From a checkpoint of a small mixture-of-experts model trained on Wikipedia.
Size: width 256, vocabulary 32768, 78M parameters.
Below are experts of layer 2 (counted from 0) of a mixture-of-experts language model. Rows are named router (the router's row for the expert), down (a neuron's output weights, with its number) and show model dimensions 0-255. Each number is 128 + 24 x the weight over its row's rms, rounded and kept within 0 to 255.
Before each expert's rows: "comes before" lists some tokens at least twice as common just after its tokens as in all text. This comes from a sample of Wikipedia text that the model never trained on. Tokens count by the router's weight.

# expert 4
comes before: " to", " in", " by", " as", " a", " on"
router [122 142 131 114 106 132 112 126 125 130 134 122 134  93  80 123 137 136 157 116 135 123 111  84 120 117  77 100 132 111 147 123 139 107 115 137 133 123  71 123 161 132 126 180 144 118 127 127 120 127 147 129  71  75 118 106 124  93 146 123 167 120 154  69 117 113 131 104 155 153 137  93 106 115 163 114 104 138 125 148  90 155 105  89 157 153  96 131 183 107 136 128 132 116 121  94 111 120 119 133 116 113 111 126 125 121 137 146 116 145 116 131 161 175  99 133 132 104 159 101 133 137  90 134 116 109  95 108 123 145 126 140 111 161 145 136 134  98  77 102 132 157 100 177 158 140 134 173 117 117 146 123 124 131  78 156 125 156 113 141 160 141 114 135 118 113 115  95 149  95 128  91 112 151  96 156 120  96 137 151 131 161 154 100 126  97 118 136 148 152 111 184 109 151 149 180 155 102 131 127 123 132 122 116  87  87 103 114 166 119 139 116 140 142 135 108 144  94 179 107 145 104 135 134 161 155  92 144 125  88  61 168 171 101 127 116 168 134 161 113  97 124 144 122 108  97 128 125 140  61 143  90 130 104 101 125]
down0 [137 151 124 163 136 136 113 131  89 136 110 142 119 161 127 110 114 126 137 113 123 142  87 123 149 117 126 151 144 148 134 165 124  98 128 117 171 103 141 142 133 112  86 133 111 136 168 109  83 140 134  89 130  95 136  66 108 146 116 152 155 117 148 125  95 173 188 107 146 114 122 144 134  93 150 142 167 128 126 113 128 101 165 104  82 130 123 156 134 177 135 128 118 159 173 157 145 173 130  98  86 115 125 138 120 127 144 149 131 124 136 140 147 151 122 142 127 123  90 171 100 152 131 113 121 117 131 117 114  98 106 104  60 136 162 143  84 128 138 139 142  99 150 128  95 125 110 107 126 159 127 145 136 158 107 148 131  86 114 134 105 102 105 112 182 142 119 116 134 126 157 157 144 117 120 106 131 139 119 133 106 144 173 126 153 155  98 133 139 111 125  92 174 116 158  78 101 114 129 109 198 140 102  81  90 138 165 122 131 117 115 161 158 116 156 155 138 113  81 114  96 144 116 103 132 145 114 122 146 150 196 104 121 121 130 159  77 130 159  84 104 145 120 123 143 126 154 154 111 138 120  85 150 116 146  95]
down1 [143 116 130 161 122 123 140 153 119 148 159 150 122 120 154 179 110 143 101 145 115  65 157 131  99 114 175 114 148  85 119 112 134 144 127 139 141  95 107 133 122 133 108 112 156 146 128 127 136 147 111 104 124 119  87 152 121 158 108 103 159 131 128 101 117 134 100 136 112 152 148 117 124 119 151  91 116 112 116 126 156 153 152 111 144 149 145 140 134 104 139 143 130 129 151 138  85 153 120 109 108 138 150 138 153 131  91 141 101 116 143 122  96 169 174 120 125 106 139 215  77 104 149 175 142 127 138 131  95 113 103 142 154 137 161 117  88  91 104 151 145  66 116 115 128  78 197 131  71 130 128 162 135 129 116  82 175 166 129  81 116 100 109 116  95 137 105  98 134 149 138 143 115 137 118 140 134 121 155  91 124 105 166 117 136 132 133 127  92  87  94 135 125 121 119 111 165 113 101  98 132 168 130 140 145 102 119 111  96  82 157 134 100 138 149 140 154 146 133 124 132 138  96 127 137 113 152 103 144 156 124 127 126 116 127 149  76 129 134 139 153 144 156 142 135 102 150  86  82 131 160 155 160 151 172 115]

# expert 7
comes before: " |", "),", "2", ";", "5", "4"
router [104 171 108 133 121  67 118 158 144 166 133  98 146  99 101 140 115 129 150 144 133 135 152  99 128  74 154 149 177 129 139 150 147 134 132  91 159 167 114  79 142 146  82 176 120 127 116 121 130 154 109 117 110  88 126 143 120 115 195 128 145 117 118 135 125 136 121 138 144 120 166 119 111 124 139 123 118 124 159 132 108 142 135 121  96 139  96  97 100 178 112 148 117 146 135 116 115 112 126 123 138 114 130 102 100 162 125 153 100 128 133 118 136 124 116 158 104 141 143  82 172 170 116 116 115 127 126 115  73 218 128 144  97 133 127 131 129 129 115 121 138 133 128 158 155 132 127 121 108 102 133 129 126 117 142 174 168 168 137 194 134 144 123 128 147 113 102 125  76 107 104 114  97 135  92 151 131  99 161 162 134 140 136 110 143 106 143 108 126 136 138 121 144 179 184 145 158 116 156  92 121  42 163 128 142  97  98 120 120 155 148  94 139 153 141  79 145 135 118 157 131 110 113 102 133 140 148 129 118 137 109 141 163 130 159 117 136 131 168 139 118 115 144 103 108 112 172 100 151  92 132 114 125 135 115 125]
down0 [148 156 137 126 165  79 106 169 151 103 155 111  70 111  96 105 172 153 122 128 131 145  99 162 137 105 159 109  96 153 173 154  97 100 139 166 180 117 109 144 163 141 133  92 123 127 125  99 128 122 153 139 179 124 113 101 107  98 111 133 170 118 166  95 133 141 196 122 139 103 103 131  96 130 113 123 151 127 130 161 137 114 130 122 126 160 156 130 118 118 134  77 140 122  94  93 121 141 132 132  87 150 171 102 128 139 138 136  74 137 167 166 148 110 102  83 123 142 117 172  93 146 128  96 100 132  70 131 151 136 127 137 138 150 176  98 145 103 131 121 140 159 146 147 140  96 125 115 144 164 148 135  90 103 154  82  97 104 135 145 135 109 127  77 139  93 134 115 115 170 144 105 133 131 135 115 113 128  88 136 146 142 147 120 120 116 121 165 119 117 158 119 116 125 124 128  72 137 134  95 178 107 157 135 102 139 119  83 144 111 133 115 142 127  97 121 156  88 147 137 155 119 117 112 113 103 118  98 146 120 163 145 133 108 145 147  91 121 107 123 128 169  91 118 135 126 129 141 151 120 130 102 122  96 119 112]
down1 [168  93 112 120 141 116 108 137 156 106 118 114 115 154 118 108 147 178 175 126 160  86 115 115 132 121 134 110  96 117 138 138 120  99 125  88 136 136 144 181 116 164 142 138 113 102 159 120 134 132 109 140 134 169  86 124 156 114 148 129 151  97 154 128 106 135 125 130 115  98 139 103 165 124 134 111 126 125 101 133 141 154 111 152 128 153 141 128  89 145 120 105 116 149 149  79  81 101 132 142 143 124 151 128 148 117 119 119 157 159 155  88  64 118  97 128 114  85 161 126 110 155 127  83 141 133 121 134 104 153  88 160 158  95 137 122 153 143 134 148 158 108 108 129  94 144 142 113 147 128 126 136 130 112 141 125 106 149 137 146 116  97  81  66  81 172  97 108 158 149 138 124 123 170 109 134 128 116 125 139 177 189 121 166 168 143 112 115 152 104 125 148 149 122 139 117 131  82 131 145 128 116  96 107  99 117 113 157 104 156 109  92 146 145 131 143  44  92 107 134 118 139 132 149  98 154 150 133 156 119 120 117 141 122 127 151 184  99  79 113 120 114 152 103 176 117 129  96 106 146  87 146 132 142 111 149]

# expert 45
comes before: " |", ";", "'s", ":", " de", " /"
router [108 164 124 119 100  94 136 141 129 134 137 117 128  95 107 134 106 182 170 109 150 132 108 120 112 127 100 142 117  89 168 102 146 112 109 140 155 161 114 113 144 151 133 119 145 105 131 120 112 124 124 118 122  93  97 135  87  75 141 124 120 145 115 126 112 136 121 108 146 110 144 112  94 141 154 150 111  54 104 143  99 162  58 104 117 132 116  87 149 158 147 126 171 130 150 111 117 128 111 110 130 105 122 111 110 126  68 160  99 153 128 126 139 153 123 139 114 156 140 110 153 130 135 112 104 128  83 114 140 161 144 135 109 167 124 142  99 133  65 105 129 146 117 164 128 171 147 166 105  99 171 141 112 154 101 170 150 164 110 153 147 129  97 142 160 119 130 137 163 120 131  86  90 125 113 155 122 103 146 184 144 154 125  99 145  57 107 109 129 139 162 129 156 139 171 166 134  91  99 113 121  96 130 162  80 123 115 110 131  74 145 135 151 136 157 128 150 120 139 114 121 139 149 140 116 109 104 171 116 134 111 132  96  92 137 143 122 138 150 147 103 107 104  99 120 146 149 145 156  97 123 140 132  83 152 135]
down0 [ 83 104 155  80 146 108 135 117 127 139 168 113 137 122 144  77 115 137 117 149 136  94 121 157 134 154 143 138 135 117 114 141 150 147 107 148 125 102 160 151  98  86 107 157 141 134 104 126 138 122 175  99 181 105 104 115 121 137 147 166 135  95 163 134 150 118 108 158 126 153 108 132 136 136 150 109 124 125 129 123 188 124 119 122 135  99  97 153 181 117  81 105  76 129 127 123 139 129 153  78 163 152 143 129 183 125 166 133 148 125 143 108 122 119  81 151  98 117 138 160 107 111 139 138 106  90 111 149  96 135 121  81 179 118  76 153 156 146 157 113 124 109 113 112  90 154 127 125 144 147 132 130 106 123 163 138 143  76 167  89 134 121 163 120 151 121 101 134 132 141 117 108 157 123 154  97 133 141 142 126 153 114  88 161 174 117 136 146  94 100 118 104 140 133 110 125  97 166 151 124 140 144 154 133  87 148 132 128 119 121 112 150 143 132 112 102 143 123 112 129 137 137 149 106 126 153 124  96 110 115 167 128 143 114  96 140  72 126 121 169 151 138  99 100 165  86  95 115  49 128 148 112 118 129 105 109]
down1 [152 122  94 137 112 114 141  87 117 167 121 186 125 137 144 164 144 171 125 135 141 154 137 125 123 155 158 150 143  97 146 115 129 105 129  90 100 133 130 112 130  80 100  67 138 149 104 131 108  93 112 126 149 108 106 104  93 101 137 117 153 117 106 138 170 120  94 123 131 166 121 173 144 118 149 156 105 174 175 134 137 124 126 108  83 160 116 143  97 117 105 122 127 151 131  88 158 117  85 165 103 144 156 115 147 169 117 138 151  77 104 106  86 112 139 148 135 143 121 131 118 144 113 112 151 110 108 146 146  93 101 121 206 108 138 150 132 102  83  97 100 151 124 153 132 105 130  98 136 130 143 158 125 136 110 151 115 124 133 123 168 138 100  89 139 169 113 104  89 116  91 139  86  92  88 123 124 160  99 128 136 136 142 122 108 139 134 162 141 101 147 143 165 133 118 116 129 113 124 125 118 145 110 128 134 126 130 158 149 170 112 108 145 169 120 111 115 132  89 146 133 133 152 132 131 161 107 134 179  95 130 169 124 116 152  59 131  90  92 170 159  95 123 123 138  95  96 132 145 139 155 118 117 122 119 118]

# expert 47
comes before: " |", " years", " —;", " 0;", "%", "°"
router [111 153 120 150 139  79 124 121 155 120 138 112 159 129 113 143 101 105 130 128 140 159 108 111 108 133 108 149 168 120 127 152 133 135 114 129 140 163  85 144 141 103 116 125 156 115 105 148  81 127 142 159 105  97 137 124 103 103 147 111 102 120 157 140 153 155 115 108 134 125 149 145 100 115 195 136 108 143 141 158 116 161 107  96 134 136  92  97 113 135 144 155 125  86 121 109 119  92 116 131 124 117  95 103  83 136 114 132 113 118  59 132 154 135  76 128 120 143 130 103 133 115  89 133 131 118  65 106  58 130 158 157 149 153  97 151 113 108 102  73 138 138 108 157 127 135 142 135 101 118 143 128 123 140 126 158 139 161  91 182 127 147 127 101 145 120 164 127  91  86 123 117  91 143 125 135  82 110 122 128 156 121 147 110 119 132 118 170 131 159 132 126 139 168 168 161 147 118 106  88 108  87 139 127 108 114 131 140 127  98 154 112 133 128  99 133 171 102  88 178  96 112 146 171 137 150 100 128  99 130  89 148  81 109 158 135 126 109 170  94 134 107 115 135 105 139 145 101 174  93 109 162 104 120 107 141]
down0 [128 108 158 111 156 115 154 139  58 102 140 129 135 148 132 128  89 105 171 109 157  96 104 185 161 127 128 101 169 127  96  93  95 127 130 145 108 152  78 143 155  90 157 108 127 133 116 106 143 133 162 116 131 152 120 143 109 138 112 135 139 149 136 117 146 155 200 104 112 162 147  99 155 101 129  83  91 136  94 130 105 113 177 156 105 153 115 124 150 108 144 158 146 151  88  76 109 125 122 110  70 124 117 138 128 103 144 149 133 105  96 105 130 144 129 120 139 110 159 113 120 138 143 111 142 163 169 165 134 128 152 149  88  89 176  85 123 164 124 125 156 128  89  85  95 168 109 101 122 123 125 121 173 124 129 146 104  79  97 133 126 105 126 141 153 103 142 101 122 100 114 109 117 165 126 136 156 124 111 115 143 104 128 103  88 149 139 132 120 157  98 131 134 110 152 126 144 143 161 140 128 149  92 150 156  84 109 127  95 150 137 158 152 117 140 114 112 123 154 102 137  98 124  91 166 127 145 110 162 169 158 122 119 146 113 151 126 122 122 146 107 136 123  90 114 125 101 101 151 127 105 114  90 128 110 122]
down1 [145 123 157 158 130 105 131 147 135 111 146 154 154 113  87 143 104 131 160  84  90 137 134 140 108 143 154 112 105 149 116 108 119 124 177 140 123 110 127 111 106 136 162 122 141  95 127 124 104 111 147 117 116 132  87 137  82 156  89 116 169 123 148 162 168 139 132 112 138 140 134 169 140 129 190 142 117 148 149 148 108 131 154 122 123 136  84 124 122 160  95 128  96 148 128 155 124 143 134 140  88 108 118 137 110 142  80 130 119 173 110 171 104 134  81 136 144 122  85 168 114 116 124 118 116 140 111 134  98 112 160 100 145  95 125  97 143 140  95 126 164 121 111 125 124 135 140 124  98 114 154 101 100  81  85 135 143 116  97 127 144  78 106 108  94 123 131 146 123 114 165 131 103 137  77 137 106 143 116 116 127 130 126 137 109 135 104 178 132 173 129 135 114 168 162 101 125 126 113 111 117 126 153 128  99 171 139  68 119 137  70 102  89 132 128  94 149 149 135  98 114 168 180  77 150 154 151 128 116 119  99 149 149 133 138 165  92 155 129 142 142 131  95 145 179 121 127 171 158 123 145 148 133  78 145  96]

# expert 5
comes before: " by", " to", " in", " on", " as", " with"
router [140 135 125 159 107  97 113 140 158 135 117 149 147  89 132 153 116 181 153 143 143 121 112 101 124 115  94 141 148 103 170 142 132 133 100  88 137 121 120  81 180 118 122 154 151  87  93 139 115 125 144 165  96  86 104 144 115 110 107 121 122 126 142 107 124 119 108 116 158 106 166 122  76 101 151 133 116 106 142 130  96 144 121  94 140 169 106 106 155 108 147 129 142 148 124  79 116 128  78 134 142  90 115  94 110  87 115 122  90 167 142 160 125 137 101 132 143 115 136 115 131 146 130 105  88 120 132 150 107 162 124 124 145 175 120 154 147 109  82  97 139 164 127 143 136 126 121 107 120 120 127 130 119 137 141 149 137 120  87 136 135 159 103 142 146 131 154 139 108 123 100 107 107 187  99 167 114  77 156 175 144 119 110 121  93 101 113 117 164 124 117 172 125 117 151 148 161  73 143 144 132 107 147 122 106  97 120 135 150 111 144  92 172 130 151 134 112  75 120 105 124  66 104 186 144 154  90 167  94 107 108 118 109 104 124 106 177 149 146 108  95 115  98 145 109 112 138 112 140 134 133 135 104 110 104 139]
down0 [115 113  77 125 147 151 140 126 164 113 152 130  78 133 111 111 176 145 118  90  76 124 104 136 109  93 148 180 110 124 104 127 130 141 112 155 110 152 152 122 142 122 139 116 126 124 128 136 154 138 116 139 128 123  96 128  97  78 114 119 123 143 142 156 130  86  99 128 163 195 166 136 111 140 144  99  92 142 131 100 148 153 148 129 127 109 143 143 135 139 132 166 157 165 118 135 112  98 155 160 115 113 133 140 177 141 164 149 135 137 127 116 144 166 122 130 131 107 164 142 114 129 124 128 118 101 158 136 131 134 136 143 163 106 134 140 169 105 126 115 123 123 140 143 124 148  94  98 129 153 115 128  97 121 112 140 116 180 116 177  95 157 118 163 122 122 131 109 144  87 169 134 110 142 149 179 146 114 114 126  92  68  92 105 130 113 139 168  94  98 120 122  97 106 139 124 121 135 115 156 153 155 132 113 168 165  69 181 145 116 137 101 140 137  91 142 113 115 112 119 189 140 113 138 124 110 108  80 146 156 152 114 149 143 150 124 167 133 137  87 162 143 127 141 118 166 112  85 138 155  80 105  79 113  96 150]
down1 [ 85 106 143  81 117 103  97 142 148 117 142 138 132 143  86 125 138  95 155 152 154 124 142 144 129 154 157 178 111  92 126 113  94 133 121  99 121 119 142 145 142 136 105 167 143 111 115 130 158 109 151 136 145 154 124 172 142 129 121 107 129  84 136 143 121 146 136 160 113  94 157 134 135 130 156 146 112 106 110 180  91 131 119 118 110 100  84 154 123 162 132 104 111 138 128 150 133 131 115 113 120 134 140 118 105 120 126 144 133 167 147  89 133 132 131 123 140  96 171 140  89 135 112  86 149 156 136 133  86 142 167 120 108 130 131 163  96 122 168 100 151 155 148 113 109 120 153 108 112 124 146 144 138 159 180  90 104 117 127 172  96 113 127 151 117 117 132 108 153 143 164 133  97 128  91 131 130  96  81 106  96 125  68 101 170  96 158  55 120 138 144 103 139 153 139 103 144 130 115 158  92  97 139 128 154 117 129 140 156 131 132 143 118 152 126 119  92 134  55 125 179 143 185 139  96 111  88  88 147 110 115 146 147 129 132 122 176 156 141  79 126 118 115 140  84 153 142 107 125  99 128 129 137 144 140 160]

# expert 9
comes before: " of", " and", " in", " to", " were", " from"
router [ 82 145  66 189 113 111 138 163 179 154 141 106 160  94 111 176 147 148 135 127 164 107 119 110 186 112 105 161 152 110 195 121 173  93 120 135 141 160 131 123 143 113 120 136 119 115 157 111 106  88 129 132 135 154 142 127 103 104 152  58 145 160 167 183 160 162 120 105 149 147 163 123 117 119 145 124  92  75 150 141 101 149 112 142 121 139 121 101 130 138 131 120 172 163 155 155  85 102 115 151 127 150 136 115 133 122 100 128 131 160  85 140 125 127  82 129 119 130 152 134 156 142 103 118 119 140 111 129 142 127 119 159 107 134  97 106 102 121 105 122 148 143 122 157 137 149 147 129 132  86 135 138 119 128 118 133 142 161 103 126 133 167  98 109 202 108 101  97  97 105 115 116 104 151 101 167  95  99 160 179 132 119 133  95 127 118 135 108 122 116 159 107 149 123 160 126 124 120 169 124 106 103 138 160 101 116 108 143 114 128 148 111 132 130 164 149 132 123 119 162 152 135 118 121 133 170 108 127 132 139 120 143 152 102 127 123 177 131 169 122  99 121 101 146 106  92 139 133 132 112 135 161 121 127 111 149]
down0 [146 112 139 128 126 105 146 136  94 151 138 101 138 147 115  81 112 154 163 137 119 170 121 145 141 154 149 118 112 149 133 127 102 103 106 120 159  98  96 105 135 111 105 129 161 149 157 112 146 112 108  98  95 168 105 104 171 133 106 151 110  82 138 142 114 168 126 161 142 139 114  90 124 116 110  77 119 153 105 136 112 104  76 139 128 136 145 136 136 112  96 143 119  98 117 119 169 112 132 154 105 140 123 155 144 143 133  81 144 159 147 164  91 137 157 130 136 111  60  96 158 105  92 140 117 114 124 116 199 130 126  92 124 127 121 124 162 147 130 144 117 139 166 111 137 142 153 162 153 159 137 105 141 166 143 134 117 152 109 102 146 126 182 146 156 161 141 120 136 146 105 121 164 142 171 108 155 118 137 132 114  86 146  86 134 139 124 138 103 138  89  96 106 127 132  89 118 155 111 104 174  88  92 110 140 192 139 117  88 111 135 145 123 122 106  73  89  90 166 127 164 103 134 143 148 119 111 136 122 114  96 174 111 132  93 168 146 115 109 111 101 127 108 131 133 123 123 131 115 108 144  88 138  96 107 118]
down1 [120 133 128 133 169 137 201 146 140 110 125 122 156 135 100 152 128 125 163 112 138 105  87 117 110 128 120 110 161 144 157 100  68 139  96  98 125  91  97 105 102 133 137 129 120 137 133 131 105 166 114 138 167 130 148 115 126  91 114 152 155 117 136 140 145 123 150  54 109 145 104 109 117 128 186 101 143 116 115 112 150 100 157 124  94 124 127  97 146  92 157 150 145 122 116 141 111 111 175 119 181 169 124 151 146 152 107 149 164 162 162 137 130 135 149 131 127 100 124 105 139 135  70 147 123 125 116 144 108 163 153 107 165 138 129 141 127 162 105 105 133 139 139 130 122  94 106 137 130 179 148 101 119 132 126 140 119 146 145 139 115 137  84 113 108 148  94 119 135 103 112 150 136 140 143 150 158 151 161  78 100 115 127 156 128 136 162 119 128 133 139  74 109 129 106 106  93 163 150 157 141 146 112  83 122 119 148 140 139 189 146 100 174 100  97 130 132  96 117 113 147 111 135 114 107 128 141  94 165 128  85 120 138 164 152  97 133 179 118 119 162 195 151 127 133 116 120 107 138 117 124 101 138  82 106 112]

# expert 8
comes before: "\n", " The", " ", " -", " is", "\n "
router [ 77 138 127 135 112 112 104 140 138 143 141  98 118 140 128 134 127 136 141 149 121 101 113 107 150  92  93 147 125  80 128 142 143 141  92 105 122 124 122 106 169  98 129 172 178 110 140 137 103 103 149 127  78 100 120 109  87 109 119  84  93 133 147 137 141 130  92 148 149 115 203 134 122 115 169 126  61 119 137 127 119 156 112 113 135 147  97  52 150 166 130 118 132 101 121 120 127 124 142 123 112 180 118 103 125 114 140 135  99 124 115 147 149 127  94 171 117 124 111 105 133 108  99  92  98 128  79 111 132 195 117 149 106 144  89 129 102 125 136 129  99 166 119 100 141 156 156 148 127  99 139 130 121  99  96 121 188 106 116 129 130 125 129 114 108 124 152 131 102 114 108 100 117 164 128 147 136 131 161 150 151 161 138  97 103  95 122 127 185 136 108 146 153 152 125 126 141 124 147  95  97 130 144 145  83 112 108 160 177 128 180 126 112 138 110 102 141 105 122 121 102 111 119  84 108 125 127 156 130 132 130 164 135 103 148 107 131 140 172 110 113 122 102 128  85 115 165 120 132 132 151 133 100 124  82 170]
down0 [ 95 130 140 129 156 139 196 143  87 141 102 112 146 122 114  84 123  92 130 118 127 178 101 109 112 139 127 128 101 146 103 168 120 142 123 109 119 125  21 118 140  81 128 151 133 143 126 109 125 141 166 153 163 144 121  94 134 123 158 108 152 113 108 131 114 122 130 140 139 111 183  95  88 147 136 141  98 139 109 148 118  91 187  96 117 175 156 155  95 124  83 107 114 144 153 143  95  86 145 128 102 133 140 142 115 101 126 145 150 107  86 109 111 158 112 135 107 103 138 109 138 116 121 139 146 124 146 107 133 161 129 147 136 162  95 135 103 102 104 129 153 180 121 130 132 101  98 103 108  90 117 135 112 121  96 113 162 102 114 131 149 149 125 112 118 158 119 102 140 135 141 130 130 110 146  96 130 135  97 117 135 152 159 115 165 151 124 142 113 108 126 125  93 176  94 103 140 101 154 164 152  86 161 124 132 101 138 139 165 158 140 123 128 141 116 109 107  67 169 130 170 138  92 147 145 137  88 129 124 110 119 161 158 159 103 125 107 124 155 125 112 109  83 135 147 153 104 139 109 118 119 151 123 124 110  98]
down1 [142  80 165 141  94 128 138 117 180 106  81 100 140 138 136 144 153 125  86  89 150 126 108 129 137 113 140 106 106  97 161 107 105 139 166 156 176 110 110 126 130 138 107 111 215 157 150 108 139 123  94 121 148 123  91 130 131 117 106  85  98 128  87 115 152 105 106 146 139 128  75 171 120  86 112 111  97 114 132 153 148 124 127 157  98 152 114 166 174 143 134 102 126 163 136 128 151 136 147 166 126 105 114  96 140 117  92 137 140 121 117 128 170 165 133 127 123 132 101 142 132 155 144 134 123 125 125 120 144 122 134  93 104 151 116 112 120 155 148 107 179 111 156 131 111 163 103  91 144 149 148 111 100 130 186 135 128 145 167 126 116 124 146 120 134 127 163 123 141  99 113  90 144 147 110 149 139  91 144 132  99 140 126 130 105 135 126 126 141 140 129  98 122 122 100 114  96 123  83 140 154 138 146 118 126 127 108 147 117 126 134 101 123  99 146 177  89 157 105 146  67 109  73 107 134 119 124 112 155 147 138 112 164 132 113 178 132 146  79 120 140 186 137 147  92 101 123 160 159 118  92 128 140  90 141 135]

# expert 0
comes before: " the", " a", " he", " it", " they", " was"
router [114 151 122 139 186 100 139 139 129 139 127 116 137  90 116 150  79 133 150  94 127 122  90 123 103 125 130 106 126  97 129 109 135 110  99 147 149 109 127 108 118 129 107 129 132 127 152 101 125 121 128 123  65 130 133 134 103 122 183  94 139 164 125 127 101 119 123 103 136  85 132 111  91 133 161 109  86  99  78 130 135 114 103  97 179 160 125 132  95 140 138 144 139 119 179 149 101 136 124 116 116  99  76 118 106 156 110 177  86 156 142 153 135 153  86 156 147 151 149 115 150 120 123 114  87 120 124 144 112 138 125 166 125 135 144 130 102 111 138  94 137 145 127 155 126 144 189 139  98 118 144 132 109  96 111 143 120 122 109 144 169 143 105  97 128 108  94 106  90 115 104 117 137 147 117 176  97 103 149 156 150 144 148 113 159 122  90 127 153 125 102  91 122 149 151 140 122 124 147 115  99 123 113 148 123 115 114 105 128 103 152  86 134 152 116 122 177  76 105 147  99 115 139 113 125 167 133 167 100 114 118 126 128 106 137 122 134 117 176  74 117 116  80  80 109 164 103 144 119  97 151 102 108  61  87 129]
down0 [170 130 134 169 150 153 124 131 134 155 111 115 122 147 152  92 147 126 129 113 115 164 136 114 145 127 133 121 100 148 128  80  62  89 146 127 139 116 112 106 106 144 151 155 155  96 123 118 133 143 122  66 143 116 128 128 128 128 131 121 128 146 174 121 124  91 109 149 137  94  90 165 123 149 102  92 143 116  96 132 155 109 138 158 116 140 102 101 129 138 160 127 122 141 181 164 163 116 132 118 161 115 102 118 109 136 155 170 119 141 120 141 170 107 130  72 138 106 126 122 140 123 123 135 121 103 161 138 129 121  95 124 133 111 125 136 149 133 140 155 140  77  80 171 123  80 137 124 122 137  96 109 129  60  84 112 105 126 146 147 107 123 113 126 105 116 102 112 114 145 131 139 120 141 156  79 125 130 122 101 175 115 114 161 121  76 157 130 148 102  90 158 126 121 153  70 119 160 130 118 121 121 162 170 148 128 130 149 107 137 100 148 109 107  96 170 116 128 119 136 129 102 111 124 153 145 124 132  85 133  96 174 161 147  91 138 103 167  92 167  95 128  89 158 111 163 108 182  98 155 120 150 137 124  96 137]
down1 [100  77 107 137 109 117 184 114 134 135 130 136 101  98 148  99 113 163 116 141 148 130 138 123 118 153 134 122 117 132  99 132 169 111 100 128 117  80  81 151 125 141 130 130 118 152  90 151 150  86 166  98 122 122 146 128 119  69 137 108 142 141 142 119 122 132 163 103  96 160 109 180 130 153 140 123 123 153 101 110 114  90 135 174 127 106 102 114 129 108  45 132 111 122 102 106 111  95 128 115 107 144  93 152 127 130 112 178 199 105 133 143 107 112 118 118 103  94 151 141 139 122 140 146  88 143 129 216  99  93 147 153 155 111 151 139  91 138  94 120 136 166 111  99  96 128 167 116  81 143 132 111 140 161 161 127 140 138 126 113 150  63 123 139 128 123 122 141 138 130 146 120 114 132 129  98  89 159  96 134 153 128 150 117 128 142 165 120 124 136 122 141 122 148 138 143  93 138 117 138 171 118 144 120 136 146 108 112 149 148 139 142 164 118 120 116 142 118 134  87 130 124 123 162  84 144 163 161 115 114 178 140 142 142 134  98 162 139 116 146 157 162 155 114 164 125 148 138 127 167 108 119 145 155 105 150]

# expert 14
comes before: " ", "\n", " 0", " —", " 1", " 2"
router [151 172 111 150  92 107 101 124 169 143  86  99 145  96 105 151 154 137 187 164 149 121 137 106 185  93 109 142 167 130 144 115 146 111 107 153 191 143 126  92  90 126 119 144 143 120 111  94 142 147 129 132  91 137  82 154  65  85 123 104 118 148 123 125 159 118  95 101 123 108 163  96 108 104 156 136 105 116 145 142 121 147 120  86 124 153 165  96 136 178 141 128 175 131 117 141 102 114 127 147 131 168 130 131 121 140 144 142 108 154 159 166 148 149 100 138 121 147 157 102 134 110 122 106 122 124 115 105 106 160 121 162 121 169 124 118 144 118  93 119 133 169 119 138 144 156 124 131 105 120 110 131 110 113 136 160 128 121 118 115 150 147 117  80 131  81 142 105 140 123  97 122 121 157 105 137  93 116 127 141 132 139 179  96 105 166 127 134 160 177 126 109 143 146 177 174 149 114 146 115  58 116 116 148  88 111 112 129 133 152 140 112 167 140 130 108 144 107 112 137 146  86  80 108 137 168 144 146 123 108 135 130 155 121 139 104 178 118 159 108 136 132 137 117  98 108 136 110 133 110 115 107 120 130  97 150]
down0 [134 154 135 101 127 133 147 150 203  76 120 161 150 107 116 132 173 124 109 166 118 162  78  97 101 150  87  88 125 118 134 113 146 125 139 146 132 139 116 100 124 149 131 154 101 122 114 145  79  83 129 142  94 137 108 152  91  98 129 126 135 108 107  95 144 144 122 107  86 107 117 119 115 104  91 141 139 140 138 122 133  88 116 105 119  85 152 178 133 105 106 134  85 108 103 170 151 153 143  79 144 137 158 115 100 120 126 150 122 140 137 128  97  93 117 114 125 130 107 106 129 157  98 128 134  59 154 101 135 153 155 148 101 116 161 139 152 142 138 138 131 175 105 107 119 138 109 130 120 117 128 105 102 146 105 123 110 114 126 131  95  91  92 144 164 153 134 154  96 129 142 147 116 132 149 146 130 165 124 115 123 132 144 124 127 158 135 142 101 109 132 133 171 142 136 132 120 139  85 188 141 142 209 107 176 144 133 156 157 125  90 141 159 168 122 119 115  59 131 144 146 126 123 102 139  95 101 130 103 127 146 107 144 162 116  98 119 119 138 143 120 117 104 170 153 150 137 124 125 136 162 161 100 156 124 122]
down1 [152  95 175 116 157 144 149 183 139 124 109 120 107 139 110 151 129 119 151 143 116 115  85 129 126 115 133 141 113 158 149 167 130 148 120 123 110 126 182 137 168 133 151 113 121 146 147 172 140 191 146 161 129 160 107 131 115 140 120 139 126 113 127  75 127  99  99 161  98 141 142 156 146  92 101 144 129 145 119 167 129 142 175 124 121 140 144 150 177 135  84 110 104 133 112 121 120 150 114  88 140 120 139 118 153 127 154 153 148 151 115  93 123 124 141 144 135 111 106 120 113 113 147  98 102 144 110 136 129 103 147 163 150 103 168 140 155 109 134 154 148  94 132 188 134 134 116 117 137 151 130 175 132 152 135 148 113 136 116  89 119 162 174 108 131 126 121 138 137 142 125 127 128 132 131 104 111 111 133 136 154 160 162 146  96 148 119 121 192 150 139 130 168 107  72 123 123 164 107 178 151 133 165 144 128 148 152 142 136 146 145 121 177 108  95 157 138 101 112 113  83 154 169 122 156 108 155  94 142 171 141 120  96 121 133 191 131 118 135 136 191 127  84 107 137  98 121 171 118  85 134 111 113 155 137 161]